Experts of a small language model: 8 layers, 648M tokens.
Below are experts of layer 4 (counted from 0) of a mixture-of-experts language model. Rows are named router (the router's row for the expert), down (a neuron's output weights, with its number) and show model dimensions 112-167. Each number is 50 + 10 x the weight over its row's rms, rounded and kept within 0 to 99.
Before each expert's rows: a language model's description of what the expert responds to. This comes from a sample of Wikipedia text that the model never trained on.

# expert 1
Description: Single capital letters. Lone capital letters and short capitalized pieces inside acronyms and names, often after a parenthesis, such as MVP, KSL-TV, GS, VMZ.
router:56 52 42 47 51 41 51 63 53 68 55 63 56 72 46 45 63 47 48 49 60 49 38 47 59 39 58 59 38 51 30 51 55 50 54 61 63 41 53 46 55 44 58 68 52 39 51 54 49 61 60 54 59 54 54 50
down3:59 41 67 60 51 66 39 43 38 46 42 48 67 46 48 47 51 35 57 34 32 63 71 25 55 53 55 59 52 64 57 48 68 20 43 47 49 49 50 48 58 48 53 51 49 39 58 45 64 33 60 33 51 36 57 44
down4:46 42 28 59 68 67 39 54 42 49 54 52 49 47 45 59 42 48 48 57 56 75 56 36 66 46 37 50 44 65 31 45 58 54 32 58 58 52 43 55 51 56 43 62 48 39 60 61 61 59 46 53 38 41 37 51
down5:63 44 50 48 59 63 64 52 54 55 62 43 57 39 48 46 43 58 54 29 46 48 48 47 41 42 44 62 54 56 49 39 38 67 36 47 28 55 64 65 39 56 46 54 49 45 63 42 55 65 45 44 52 50 58 52
down6:40 49 48 49 56 60 35 70 41 47 47 22 70 50 44 61 59 43 47 50 45 42 49 65 54 57 33 51 55 50 58 55 38 36 64 44 41 49 39 54 54 47 48 44 71 60 39 47 53 43 58 45 44 49 60 36
down7:26 34 47 49 51 53 63 35 47 45 44 48 59 30 48 47 67 60 55 56 49 35 45 42 39 46 46 34 63 52 39 66 55 59 48 42 46 49 54 40 41 46 70 35 47 50 54 54 57 53 57 30 39 26 36 49
down8:37 36 36 62 45 69 48 48 45 62 44 38 70 44 41 56 50 46 52 55 42 42 73 54 51 58 41 41 55 52 65 38 40 50 48 58 47 50 31 50 45 52 46 54 58 33 55 39 57 32 58 48 65 51 45 44
down9:74 66 50 53 57 56 59 39 44 53 57 34 67 54 67 47 38 47 50 50 26 48 35 50 43 41 48 26 44 40 69 53 69 56 57 49 57 46 56 61 43 59 29 66 61 52 59 39 59 61 67 50 58 52 49 38
down10:60 54 53 38 49 62 58 58 44 38 51 61 44 39 64 45 52 58 42 51 44 42 43 49 39 49 54 40 50 54 45 63 57 45 52 27 42 54 48 53 43 51 40 33 68 49 45 48 53 43 59 52 65 43 27 47
down11:53 44 63 53 61 47 50 43 45 54 53 63 53 55 64 46 74 61 56 28 54 46 47 37 45 30 49 43 58 37 46 57 54 55 41 43 29 36 62 43 49 56 55 46 28 25 52 44 52 35 44 47 46 38 39 40
down12:45 48 64 36 33 41 49 54 22 45 49 46 68 45 59 50 38 40 60 36 50 45 47 54 51 45 42 53 45 70 53 45 36 33 60 57 63 40 46 54 42 49 58 40 51 31 50 47 59 56 42 51 59 44 52 40
down13:57 48 45 52 61 55 58 40 41 48 48 65 49 48 47 54 50 32 57 49 57 42 31 51 46 32 67 32 43 42 45 56 41 48 57 40 53 74 42 51 38 50 44 45 38 64 47 49 39 44 41 44 41 51 35 46
down14:38 42 40 46 53 48 48 37 38 55 43 41 43 75 45 63 66 36 33 41 59 58 36 57 54 40 44 40 60 34 48 23 59 43 51 58 41 52 39 61 43 42 54 55 55 46 48 50 73 60 41 40 47 52 46 62
down15:55 59 42 65 47 54 69 53 47 49 44 33 58 34 46 44 43 44 58 56 37 53 63 45 41 54 38 42 51 57 53 38 46 42 46 61 71 41 42 55 59 36 69 46 38 38 48 48 74 51 57 47 42 35 43 75
down16:70 55 53 34 50 44 34 42 48 50 66 37 45 52 61 59 65 49 53 39 32 48 55 69 54 42 33 42 63 48 64 60 62 51 53 34 43 34 62 59 54 58 54 45 37 42 44 63 35 57 51 48 31 49 48 68
down17:44 45 38 40 25 65 57 59 49 43 68 52 42 48 41 69 53 45 40 51 37 54 48 60 46 50 65 56 57 53 72 52 56 36 51 42 33 68 39 53 54 35 44 54 58 57 50 32 58 42 56 50 59 52 58 62
down18:44 53 60 35 49 41 43 46 54 52 44 44 48 61 53 60 60 38 72 44 60 59 53 66 45 52 49 44 27 30 45 36 50 52 62 43 53 62 49 56 31 60 39 50 43 68 58 72 50 63 39 29 61 66 57 55
down19:55 53 47 57 42 42 43 54 25 41 48 46 53 58 45 58 39 52 64 46 64 42 49 62 73 54 39 53 46 43 46 53 73 51 51 52 58 43 56 44 55 34 36 64 52 51 47 52 48 55 53 37 48 44 39 54
down20:62 61 45 34 62 61 50 47 61 55 26 47 46 36 42 52 50 53 51 35 46 31 45 46 55 34 42 49 48 43 53 67 53 45 44 66 43 37 32 45 38 42 73 31 58 56 34 48 79 61 55 54 43 31 37 49
down21:52 58 49 44 38 47 53 54 52 60 44 46 51 59 46 57 78 60 41 41 46 69 32 45 46 47 47 55 59 65 61 52 60 49 54 41 45 36 49 26 37 53 57 55 63 33 44 58 48 52 42 46 48 65 50 44
down22:41 54 37 48 44 56 25 49 27 44 56 51 48 49 68 43 52 49 42 60 42 53 54 54 55 46 61 66 67 44 32 56 67 49 40 65 28 52 39 65 46 56 48 53 32 42 61 47 60 39 51 40 42 57 61 50
down23:40 41 50 55 30 45 49 38 66 45 42 54 35 53 44 65 53 56 31 59 71 53 66 54 59 70 63 48 57 41 33 67 53 60 38 56 36 67 39 45 39 57 59 44 66 61 38 47 53 41 54 42 64 49 45 50
down24:40 54 53 49 49 38 55 43 71 52 62 36 37 74 36 60 42 50 55 37 53 43 54 39 61 56 55 46 51 51 44 48 57 52 64 39 43 49 52 49 46 18 48 48 44 31 57 34 54 32 44 60 55 41 43 46
down25:66 60 56 50 69 45 51 62 47 53 33 58 45 46 54 49 44 44 58 64 58 91 36 31 55 58 69 29 52 51 63 40 40 59 54 41 65 73 51 52 60 28 53 37 51 67 46 58 55 54 56 48 49 36 52 49
down26:56 53 56 57 67 55 44 52 56 45 49 48 63 33 35 62 58 59 41 63 39 48 52 33 61 41 58 56 51 58 56 55 53 52 67 68 54 57 37 63 55 57 61 49 62 49 61 35 81 40 58 53 61 63 71 50
down27:39 67 24 47 55 54 40 52 33 50 44 43 36 70 43 49 54 59 47 58 42 54 32 37 41 28 43 66 60 61 43 48 55 33 63 42 73 50 49 45 57 56 55 43 58 47 49 52 64 61 58 58 41 33 57 56
down28:47 37 64 57 56 63 46 60 49 65 43 25 55 52 67 51 42 38 48 37 60 49 40 55 62 62 36 56 50 41 32 61 68 57 49 50 52 62 65 55 53 56 68 61 50 31 39 42 43 44 60 57 45 65 69 32
down29:60 51 36 51 46 64 35 68 57 47 36 60 36 47 40 35 54 63 51 62 45 45 43 44 45 22 59 43 47 42 41 61 53 53 44 35 59 56 49 43 48 39 47 40 58 53 62 45 45 40 54 61 69 50 51 57
down30:52 57 41 52 42 61 46 59 40 55 66 60 64 49 67 44 42 70 34 48 37 78 35 74 68 59 36 40 59 58 70 44 64 41 34 45 46 41 45 50 48 49 56 38 56 55 53 42 45 42 54 58 46 61 61 45
down31:51 47 49 51 57 52 67 53 61 46 66 34 39 56 53 49 40 52 58 54 47 54 31 39 61 58 52 43 42 50 45 49 45 51 45 45 40 62 56 48 50 34 34 50 58 66 45 52 64 49 46 36 57 46 46 57
down32:64 47 61 57 69 49 60 54 51 59 35 56 61 63 48 40 62 40 38 56 62 44 33 68 50 57 58 55 65 52 46 43 56 38 43 58 36 43 59 53 41 48 43 52 36 26 43 36 50 34 40 50 46 51 59 56
down33:50 51 58 48 49 34 53 47 52 45 55 42 43 53 51 45 48 58 64 37 39 42 70 57 45 52 44 61 33 55 50 32 61 50 36 70 75 42 45 61 45 56 55 52 51 78 32 48 52 37 47 67 29 36 53 65
down34:57 33 62 58 41 41 47 42 62 38 47 39 47 42 37 59 64 59 51 54 38 45 58 39 37 47 38 51 58 40 48 52 48 61 49 29 68 47 39 61 46 50 58 61 52 58 55 55 42 38 55 55 37 62 41 33
down35:57 24 55 65 51 56 39 57 64 44 74 50 57 50 56 48 37 59 58 48 54 42 53 63 56 48 48 59 43 67 50 47 69 69 58 53 53 70 51 60 43 43 37 42 50 27 52 58 31 48 54 36 54 49 51 61
down36:63 44 34 38 61 61 57 50 47 55 44 51 65 59 51 51 54 44 35 35 53 33 50 35 50 42 63 43 44 28 53 47 62 50 44 56 51 41 32 44 47 49 61 63 34 57 33 72 37 37 63 49 46 45 46 57
down37:59 51 64 38 57 47 56 55 66 50 55 47 85 54 42 42 37 48 58 54 39 45 43 59 29 52 38 49 60 63 43 65 46 53 51 61 34 45 44 69 42 48 46 60 56 54 40 36 52 45 28 51 55 58 53 49
down38:50 51 67 45 36 30 58 37 51 53 54 38 51 53 44 32 52 59 55 48 47 48 37 50 53 45 58 47 64 52 52 50 60 54 55 49 56 48 53 44 62 64 55 52 61 63 28 73 39 29 46 50 64 67 49 41
down39:41 65 58 60 37 67 54 62 46 40 57 52 61 50 74 46 60 67 42 45 56 59 52 45 66 40 40 58 56 54 35 43 70 47 44 36 49 50 62 54 37 53 58 59 42 33 53 59 47 50 72 41 57 69 38 43
down40:45 47 57 55 43 46 52 54 42 57 49 42 51 50 43 55 46 51 67 52 56 62 51 63 31 40 67 41 30 65 52 44 41 63 58 63 44 47 49 60 30 35 53 61 74 57 56 38 40 53 52 46 45 44 41 38
down41:49 62 51 57 51 35 33 61 34 58 50 52 57 58 77 54 49 45 47 57 43 63 54 62 66 52 43 60 54 52 56 46 47 60 37 60 61 50 36 43 47 40 76 55 41 41 58 35 49 49 44 53 58 65 59 68
down42:48 44 53 36 40 28 50 53 32 68 38 51 73 43 62 49 56 41 48 47 45 45 57 52 58 36 62 73 47 55 48 49 77 54 47 54 69 62 54 49 56 46 71 38 44 59 47 54 57 53 44 52 50 46 46 45

# expert 11
Description: Taxonomic Latin, Greek. Pieces of Latin genus and species names in taxonomy lists (-oph-, -ido-, Sub-), Greek letters, and learned word-internal fragments like arch-ae-ological.
router:61 51 50 54 60 59 53 47 53 69 51 46 74 33 47 39 64 46 56 45 60 49 44 31 56 66 52 51 53 52 65 39 50 46 62 28 37 43 35 43 51 27 58 55 48 43 49 38 35 57 39 54 47 49 41 47
down3:62 46 54 41 53 44 54 56 23 45 44 48 55 53 60 52 40 30 49 60 59 50 53 35 46 45 33 62 51 47 67 40 56 62 51 53 48 34 41 57 35 60 34 34 54 47 63 53 46 55 49 63 45 55 62 48
down4:35 54 49 37 35 59 57 38 42 50 57 45 49 41 62 37 52 49 31 63 43 37 36 53 42 43 51 52 54 65 52 51 45 38 39 49 58 52 69 64 51 65 40 46 67 55 49 66 55 39 28 35 43 41 50 56
down5:59 57 46 55 47 51 58 36 39 75 58 41 57 65 47 39 63 52 59 59 56 26 58 63 33 56 65 42 63 43 38 47 45 48 49 43 59 52 59 48 53 50 47 54 62 35 79 52 34 48 46 59 61 65 51 53
down6:46 52 54 41 28 50 45 66 65 61 45 46 54 43 41 51 54 43 57 28 39 62 43 43 75 56 75 45 53 45 42 34 59 59 47 53 32 49 46 43 66 56 52 58 50 52 43 56 55 32 45 52 55 50 40 65
down7:37 40 43 39 40 41 49 48 56 33 48 43 36 46 67 59 45 56 55 55 50 51 53 47 54 49 52 46 46 39 41 45 51 58 52 71 23 56 61 42 59 48 55 56 39 38 56 79 37 63 49 36 28 42 53 55
down8:49 42 55 45 67 61 43 46 57 58 55 57 62 39 46 60 54 48 40 42 55 26 53 61 41 44 33 57 31 42 28 60 48 45 43 54 47 46 44 49 51 53 81 65 60 59 50 52 52 56 52 42 63 52 45 31
down9:44 35 59 56 36 58 78 50 64 41 32 49 63 46 51 54 52 58 55 42 48 29 53 50 40 47 49 66 63 38 72 65 41 54 64 31 45 47 44 45 62 64 48 48 38 49 49 62 57 48 68 54 42 46 41 47
down10:44 45 56 48 58 42 51 46 43 58 64 47 62 39 36 54 60 39 36 51 40 51 52 48 56 46 78 68 54 48 43 69 31 48 45 63 44 61 42 52 57 46 53 44 50 60 49 56 61 46 46 42 34 48 64 50
down11:43 46 51 38 67 34 47 67 33 37 65 52 66 44 57 59 51 43 51 77 59 71 68 56 69 54 39 47 44 56 43 59 68 47 33 54 64 48 50 57 63 58 59 54 47 47 62 60 42 59 55 32 40 51 43 61
down12:55 53 46 46 56 62 48 55 43 48 50 56 43 37 48 62 53 38 70 45 55 37 46 60 44 51 21 57 52 38 41 43 69 46 51 50 51 53 61 29 45 53 38 49 36 39 36 59 49 48 40 69 47 56 39 47
down13:39 55 54 44 36 53 38 58 35 41 52 47 52 47 52 54 51 65 49 60 42 47 53 54 56 56 46 63 52 46 33 30 40 56 43 60 48 51 35 47 32 55 66 70 48 52 50 56 73 78 64 47 62 58 46 54
down14:50 43 52 60 60 61 58 76 59 47 50 47 33 53 45 51 47 32 57 44 49 41 48 60 46 56 59 35 59 54 55 54 42 50 46 42 42 46 34 68 65 34 35 39 50 66 47 40 50 58 40 50 56 52 64 54
down15:47 43 57 60 52 39 50 41 47 42 51 45 48 31 32 55 47 54 56 49 52 58 48 60 50 59 79 61 52 63 44 61 47 49 49 53 57 61 33 54 52 39 60 63 42 65 54 43 55 47 33 40 56 48 60 53
down16:37 40 58 43 64 52 51 51 64 59 60 41 43 36 55 43 50 34 70 66 57 37 44 47 48 46 63 51 48 50 51 39 48 47 37 63 58 53 27 31 49 50 58 34 47 38 53 61 66 48 57 43 32 32 62 48
down17:53 32 59 52 44 46 52 66 38 53 30 40 39 27 57 61 51 58 40 47 42 55 47 59 42 61 41 40 54 26 49 37 42 55 39 58 55 66 41 35 49 41 57 44 49 41 54 39 48 53 49 40 48 47 35 58
down18:55 52 55 48 61 49 54 66 20 32 50 40 50 51 41 65 43 56 37 45 39 41 61 61 63 65 54 34 57 43 53 58 35 53 50 48 67 51 63 46 43 58 47 62 58 51 47 42 51 56 42 54 34 65 59 60
down19:48 43 43 76 51 49 48 30 51 38 65 41 45 34 32 52 44 66 51 53 48 43 51 28 47 57 32 50 27 44 40 37 69 57 47 36 26 52 47 50 43 72 31 35 54 66 47 52 56 49 52 44 40 30 61 59
down20:31 54 57 48 59 49 61 60 68 44 53 43 51 53 48 67 54 37 36 37 34 38 51 46 55 47 53 52 46 51 44 64 43 44 53 55 46 55 40 63 55 81 70 48 44 70 60 48 67 46 46 65 56 43 57 45
down21:37 52 60 67 73 63 39 61 66 59 38 58 48 49 35 45 60 43 40 50 62 64 59 53 59 48 41 46 47 56 51 39 37 50 54 51 41 41 57 65 35 55 52 47 35 54 42 35 56 46 57 43 53 48 46 49
down22:49 49 48 44 61 63 50 54 41 41 51 50 39 56 51 53 62 68 55 41 49 36 43 44 34 46 70 46 36 48 53 60 54 50 48 56 48 50 52 43 58 25 47 64 47 56 60 47 58 62 63 53 30 52 67 33
down23:34 68 47 44 49 45 47 32 47 47 55 80 50 56 62 52 46 56 48 57 34 80 54 55 36 36 43 37 62 32 32 60 50 48 55 46 62 67 51 44 51 45 46 53 40 60 41 50 53 36 55 60 41 62 42 61
down24:32 50 44 66 38 59 56 42 51 46 56 53 62 49 50 41 25 20 47 32 50 54 53 42 47 38 46 50 50 53 33 74 32 58 41 56 45 48 45 46 70 33 53 44 53 54 48 35 59 49 45 63 52 37 34 43
down25:55 44 33 62 63 55 35 47 32 52 37 52 33 51 43 59 43 53 65 38 55 40 50 59 61 52 50 56 52 30 50 37 47 56 45 60 35 59 67 69 60 58 38 35 56 51 52 56 55 48 56 48 35 42 49 58
down26:57 49 27 56 70 52 60 53 40 53 56 44 58 48 46 60 42 46 49 72 41 53 44 43 47 58 69 41 48 57 44 54 56 46 38 64 58 71 56 54 55 79 42 58 43 47 51 40 45 51 52 58 57 48 52 63
down27:65 48 41 62 44 55 51 47 59 33 32 53 72 59 51 51 56 41 40 44 49 48 45 48 45 35 43 50 40 73 42 49 55 54 45 67 49 42 37 67 48 66 47 46 37 52 34 57 33 52 34 54 42 29 44 52
down28:55 47 65 44 49 48 48 31 40 60 50 40 62 52 46 59 57 54 67 26 53 45 34 49 49 60 53 49 74 62 51 51 52 54 50 59 48 46 39 41 38 76 50 61 57 46 40 44 57 50 54 50 56 56 57 48
down29:64 70 41 57 58 48 30 61 48 38 60 53 44 48 63 52 50 54 61 42 48 61 58 55 58 57 52 62 55 39 44 30 60 45 49 38 35 50 46 43 39 50 37 60 42 58 54 48 63 39 52 42 39 49 45 60
down30:60 57 43 70 34 60 55 50 67 49 40 53 59 50 37 49 58 54 37 60 59 39 38 39 58 34 49 44 47 51 45 44 48 39 52 57 47 58 66 52 48 66 41 48 47 40 37 48 44 44 64 50 61 54 44 72
down31:69 40 53 50 55 58 51 37 52 51 58 54 55 57 45 52 45 52 46 36 49 31 48 39 47 44 55 38 33 49 59 47 51 31 44 49 38 69 58 68 47 33 39 62 46 58 23 52 33 21 59 65 57 34 55 42
down32:35 56 37 37 50 60 60 44 30 30 68 48 62 50 50 58 57 45 39 44 43 79 53 27 54 67 45 64 54 79 50 38 54 58 51 62 48 52 50 30 45 35 36 45 58 38 46 48 60 37 47 35 50 50 64 53
down33:48 57 68 51 43 44 44 58 39 55 46 45 56 45 30 39 59 48 47 45 59 73 58 52 64 36 56 49 41 46 47 45 46 40 57 70 37 53 51 42 57 46 55 38 60 35 47 61 68 50 36 55 44 53 31 53
down34:41 33 67 46 58 48 60 55 45 66 59 46 43 51 47 51 53 51 44 57 68 74 48 68 47 50 64 52 53 46 68 57 58 46 34 49 69 65 43 55 48 47 34 52 62 47 49 61 46 54 41 53 48 52 52 59
down35:37 44 58 32 50 41 38 56 28 53 63 40 50 43 38 43 27 63 59 63 27 74 55 63 50 40 48 50 42 51 63 48 61 66 42 30 61 71 40 42 48 41 57 47 39 46 52 48 42 58 53 51 36 53 47 32
down36:35 55 59 69 51 66 72 57 42 54 38 50 46 47 71 51 33 54 71 53 45 48 45 47 54 43 45 49 63 35 59 42 67 57 41 43 35 40 45 34 45 46 45 58 43 52 48 57 42 37 40 33 58 56 56 42
down37:53 62 42 41 55 41 59 41 50 41 52 45 50 60 31 53 31 74 53 50 30 67 41 35 52 57 65 66 55 45 61 43 46 35 54 60 65 63 47 38 45 56 49 47 51 38 60 62 57 41 49 62 27 47 62 53
down38:67 35 79 57 63 56 45 67 57 51 58 51 63 44 44 31 55 48 49 45 84 57 45 54 58 58 49 34 61 45 47 58 56 44 34 42 31 50 68 59 54 60 38 52 74 42 50 44 47 64 48 56 57 58 44 45
down39:66 52 52 53 48 48 32 74 51 45 48 55 24 61 45 59 62 74 56 51 48 38 69 48 56 62 37 57 46 35 46 55 57 54 49 59 58 31 31 53 44 40 46 56 61 45 58 51 39 46 44 41 53 44 53 62
down40:43 47 38 56 48 57 39 46 61 64 57 47 51 58 54 64 31 58 37 46 43 34 54 56 46 52 37 45 54 51 53 53 42 45 35 53 53 35 56 48 43 54 60 42 44 46 38 45 64 39 68 44 49 49 48 62
down41:68 58 50 57 45 65 43 57 52 44 64 47 56 32 59 49 46 59 65 58 59 62 40 34 42 38 48 31 50 34 46 55 55 34 34 40 43 62 51 36 58 36 54 68 57 47 60 44 51 37 44 61 60 63 38 56
down42:65 63 38 64 52 41 45 34 70 46 39 56 53 64 49 58 50 40 45 46 58 47 49 57 52 47 45 53 43 58 42 44 59 40 39 61 33 57 38 37 59 47 50 69 67 40 56 42 52 43 54 51 39 56 63 53

# expert 23
Description: Short word-initial pieces. First short fragments of a split word, often Latin-style prefixes or a first syllable: di, en, un, pre, sub, So-n, par-don.
router:39 48 54 51 43 42 47 57 42 74 51 47 46 22 40 48 44 60 40 39 49 52 65 56 49 41 47 49 62 46 56 39 57 63 21 52 43 25 46 36 48 45 48 43 39 55 44 52 31 57 61 37 59 63 47 38
down3:41 47 53 44 47 54 49 70 50 43 38 41 32 68 49 52 63 59 50 37 43 55 62 40 47 61 74 27 47 56 54 61 41 59 46 36 49 54 48 51 61 56 51 45 58 63 55 52 42 55 62 39 46 65 57 57
down4:44 44 50 29 53 48 42 50 49 57 41 45 61 59 38 53 56 35 56 47 45 72 69 43 25 47 52 54 57 31 48 44 50 49 43 65 49 60 52 21 60 50 28 49 59 54 54 53 65 46 74 37 45 57 53 39
down5:33 38 41 43 53 42 72 49 48 46 60 55 45 40 50 37 47 37 65 37 48 46 41 45 45 58 59 44 38 42 45 51 62 59 59 37 36 58 65 55 61 53 48 44 54 48 74 55 62 45 49 50 51 62 44 70
down6:39 47 46 64 49 53 40 61 58 33 35 58 50 48 46 53 50 47 63 66 46 65 46 70 44 66 45 52 57 50 54 57 54 48 69 45 28 56 52 64 56 47 48 51 47 55 61 72 54 41 53 69 57 52 56 50
down7:52 40 50 51 56 64 55 42 49 46 58 59 39 38 49 57 45 45 30 65 47 72 61 34 48 64 53 69 58 53 57 46 68 45 62 42 53 58 46 44 49 66 48 38 52 63 53 64 48 43 43 41 46 64 56 55
down8:58 40 53 59 62 35 52 26 55 59 56 51 48 33 51 41 55 39 60 61 63 58 51 54 53 33 58 28 42 64 32 49 47 35 45 29 41 50 51 46 58 49 60 40 49 42 51 58 56 40 62 55 43 43 56 58
down9:40 41 47 46 39 57 58 42 64 43 51 70 53 51 55 28 41 41 39 45 51 46 49 62 52 48 52 64 39 43 42 45 66 45 58 51 30 47 65 37 60 48 35 48 55 56 55 46 53 37 32 61 52 59 60 68
down10:60 50 36 47 49 55 55 43 75 52 48 49 67 58 38 41 39 41 60 39 58 67 45 42 57 58 61 53 60 29 49 55 51 48 54 57 54 68 47 41 39 32 51 38 54 67 71 47 46 53 52 46 44 40 66 54
down11:57 59 58 35 37 24 29 54 30 48 49 56 59 56 54 29 48 52 43 42 50 39 60 37 40 51 49 36 59 45 48 45 26 50 61 53 45 47 52 40 54 53 58 52 62 52 40 53 57 49 56 40 45 61 50 33
down12:68 51 53 61 48 67 63 73 63 37 38 38 67 53 57 42 54 44 42 47 40 54 42 41 54 39 46 42 32 49 68 45 39 39 49 51 50 46 59 49 56 41 25 24 57 62 49 59 58 56 67 54 44 49 49 38
down13:45 50 38 58 51 33 45 48 73 72 34 56 45 44 39 47 56 53 52 54 62 55 51 49 66 51 39 50 75 55 39 29 56 60 53 35 38 62 52 62 50 51 58 44 52 45 46 64 44 52 49 44 45 43 43 65
down14:35 57 43 42 47 50 68 70 53 39 66 52 49 61 49 65 46 70 52 28 53 52 46 58 44 49 57 57 59 53 64 68 60 35 45 35 31 46 49 64 60 61 56 47 67 54 59 42 48 43 58 56 63 50 68 64
down15:84 53 40 62 55 48 47 56 44 53 59 39 54 38 48 51 69 45 54 35 59 51 51 64 50 65 66 57 46 54 29 36 55 52 45 69 43 48 67 56 27 73 54 46 45 55 59 50 65 41 40 63 30 42 48 59
down16:57 41 42 44 64 42 32 48 33 52 37 30 38 63 32 56 39 42 54 46 20 44 40 56 50 41 65 41 47 51 48 38 52 62 49 45 47 51 64 36 50 59 33 54 57 25 29 43 54 46 41 40 49 41 61 45
down17:32 37 63 74 63 58 38 59 56 65 42 61 41 47 40 53 41 37 54 59 51 44 31 37 68 52 30 51 60 39 51 38 45 61 66 45 38 52 43 46 59 66 41 63 63 54 54 64 49 61 50 42 48 35 54 48
down18:50 62 44 38 44 44 57 39 35 47 47 57 72 58 53 59 56 53 57 48 58 59 43 59 42 56 49 49 51 72 41 44 70 46 53 45 74 57 68 53 49 49 39 56 40 44 67 56 48 55 55 67 42 18 43 53
down19:45 36 44 59 42 48 53 70 37 39 52 44 60 64 26 60 56 48 38 43 58 58 63 49 35 48 37 62 64 30 46 45 51 52 61 44 52 54 61 54 40 47 36 33 31 57 44 53 46 53 41 25 61 65 37 69
down20:46 47 50 37 34 29 69 53 45 37 52 64 62 53 45 51 44 51 47 47 67 58 40 50 60 49 32 55 50 67 44 68 53 61 55 50 48 61 56 55 31 51 52 33 60 31 47 42 42 35 44 50 43 57 59 56
down21:58 55 57 63 51 67 53 37 43 46 46 68 50 53 48 55 72 73 38 49 53 60 39 46 45 47 59 54 46 45 45 53 43 53 44 45 69 45 55 57 40 50 47 51 33 29 53 41 51 48 49 55 48 55 48 72
down22:40 78 32 58 40 43 59 45 66 59 42 46 51 47 49 30 47 41 61 42 45 55 56 37 71 56 47 48 31 56 46 50 71 46 34 52 65 60 51 45 60 51 57 53 56 64 51 69 45 40 65 53 47 53 51 52
down23:59 44 63 43 65 66 65 69 50 29 42 45 54 61 49 60 31 62 61 59 42 56 64 69 47 50 54 60 58 67 32 43 64 63 50 67 22 64 46 55 53 46 65 53 33 45 35 64 41 49 48 59 44 46 44 52
down24:56 54 31 47 58 69 36 62 64 56 49 47 56 31 50 52 62 63 43 55 60 45 36 58 46 35 51 53 48 44 43 41 53 24 58 59 53 41 42 57 35 64 54 55 34 45 49 59 60 63 56 48 43 32 37 48
down25:39 55 42 51 49 44 51 37 64 46 53 46 50 50 36 54 47 44 43 51 50 38 41 36 51 58 64 65 38 46 51 50 47 65 58 52 61 44 55 48 35 57 66 50 52 54 64 61 59 48 51 36 50 37 44 42
down26:53 49 51 42 36 55 30 57 44 43 45 48 55 63 44 60 44 63 49 37 68 49 55 66 66 46 44 65 36 30 46 47 60 45 43 48 68 59 68 50 51 63 54 56 34 57 49 37 66 72 36 36 42 30 56 58
down27:56 42 72 52 60 48 45 54 61 34 36 39 65 39 65 59 61 48 44 51 66 59 58 55 48 33 39 44 51 46 55 47 57 52 56 78 50 63 49 67 60 61 40 58 44 50 65 69 46 49 47 58 45 37 46 44
down28:58 58 52 39 59 27 36 49 42 53 48 54 40 35 33 52 56 41 64 56 55 32 37 33 39 57 52 37 43 49 34 56 65 49 52 66 56 49 23 67 39 40 50 47 60 66 37 48 56 40 49 68 38 46 59 46
down29:56 54 58 52 59 51 57 42 40 53 32 51 49 38 45 34 45 54 49 57 52 48 46 42 44 36 40 42 45 53 58 33 52 41 39 57 42 48 43 58 68 49 56 58 40 35 58 42 39 24 41 47 33 66 40 63
down30:42 60 49 53 66 55 51 48 68 55 39 35 44 49 41 48 49 51 57 39 53 65 49 48 49 57 71 41 46 55 50 56 53 54 55 50 32 46 53 53 42 56 42 14 57 58 45 47 49 58 29 56 53 47 50 65
down31:52 71 59 46 71 55 39 55 57 54 51 57 47 43 56 40 45 56 34 54 50 58 52 51 65 51 59 53 43 46 51 45 52 63 54 53 54 44 35 50 59 71 58 33 43 44 51 42 51 43 43 49 43 65 35 55
down32:57 54 47 35 56 68 35 36 64 57 57 49 55 40 54 63 60 68 57 46 42 34 46 56 70 64 50 50 57 47 35 25 50 62 52 61 61 54 51 60 24 50 50 39 46 47 45 49 64 33 51 45 29 56 45 46
down33:34 36 54 50 59 49 46 38 56 31 27 30 51 53 51 54 49 48 37 84 53 37 52 54 68 40 49 47 63 39 52 48 47 29 45 63 46 42 70 44 57 55 61 52 56 58 47 41 60 50 43 39 50 62 65 53
down34:43 55 50 47 39 45 55 50 50 53 64 52 44 58 60 48 44 70 49 39 39 54 60 51 52 53 39 51 53 47 40 38 25 69 46 48 48 58 60 66 50 46 57 74 45 59 46 59 48 59 38 54 62 29 41 64
down35:55 44 54 49 28 31 66 38 70 34 40 52 56 50 33 56 55 69 40 23 54 56 46 56 71 40 49 57 49 55 61 45 45 55 53 52 64 55 39 46 37 51 37 53 63 46 53 55 35 46 50 54 43 52 54 42
down36:58 55 55 62 64 40 52 49 67 26 47 47 67 51 50 51 49 43 42 45 51 59 50 57 47 50 49 61 34 43 43 50 56 74 47 56 62 68 54 47 40 67 49 46 65 47 49 57 69 43 59 54 62 64 60 51
down37:40 51 35 43 60 39 50 48 52 34 52 80 50 61 40 38 58 39 75 55 41 46 46 59 71 42 43 55 43 59 49 37 46 60 48 39 38 49 44 39 47 48 44 78 59 49 58 62 53 76 48 43 56 47 40 41
down38:63 50 45 40 43 49 66 54 45 47 37 49 46 47 49 65 64 50 37 35 42 55 38 55 53 41 40 49 42 45 64 76 66 50 39 35 44 57 59 56 65 48 50 58 60 54 55 54 38 65 39 46 44 42 59 57
down39:56 51 46 39 43 37 36 41 54 56 47 54 54 51 40 68 60 53 29 55 55 47 38 49 55 60 51 43 54 63 51 57 62 55 54 41 37 34 45 53 59 46 47 33 63 38 63 59 45 59 35 40 51 73 48 68
down40:47 50 48 47 44 25 47 39 42 62 65 57 46 44 34 52 46 37 44 38 48 51 42 65 56 59 33 52 46 43 51 58 55 52 46 41 53 51 46 51 58 51 50 57 68 56 36 72 58 55 69 34 34 74 35 33
down41:59 59 45 49 45 48 49 44 67 56 56 56 64 61 51 64 74 54 46 50 50 29 50 72 47 54 45 39 48 53 46 25 53 39 63 64 60 35 41 44 46 57 32 64 49 58 36 56 56 48 55 45 64 48 51 45
down42:44 62 52 45 47 49 46 55 43 63 36 37 54 79 48 43 33 45 46 48 59 44 70 51 51 52 48 54 30 40 34 32 57 49 43 51 53 40 48 42 56 46 58 45 44 57 62 49 52 39 49 52 38 60 64 59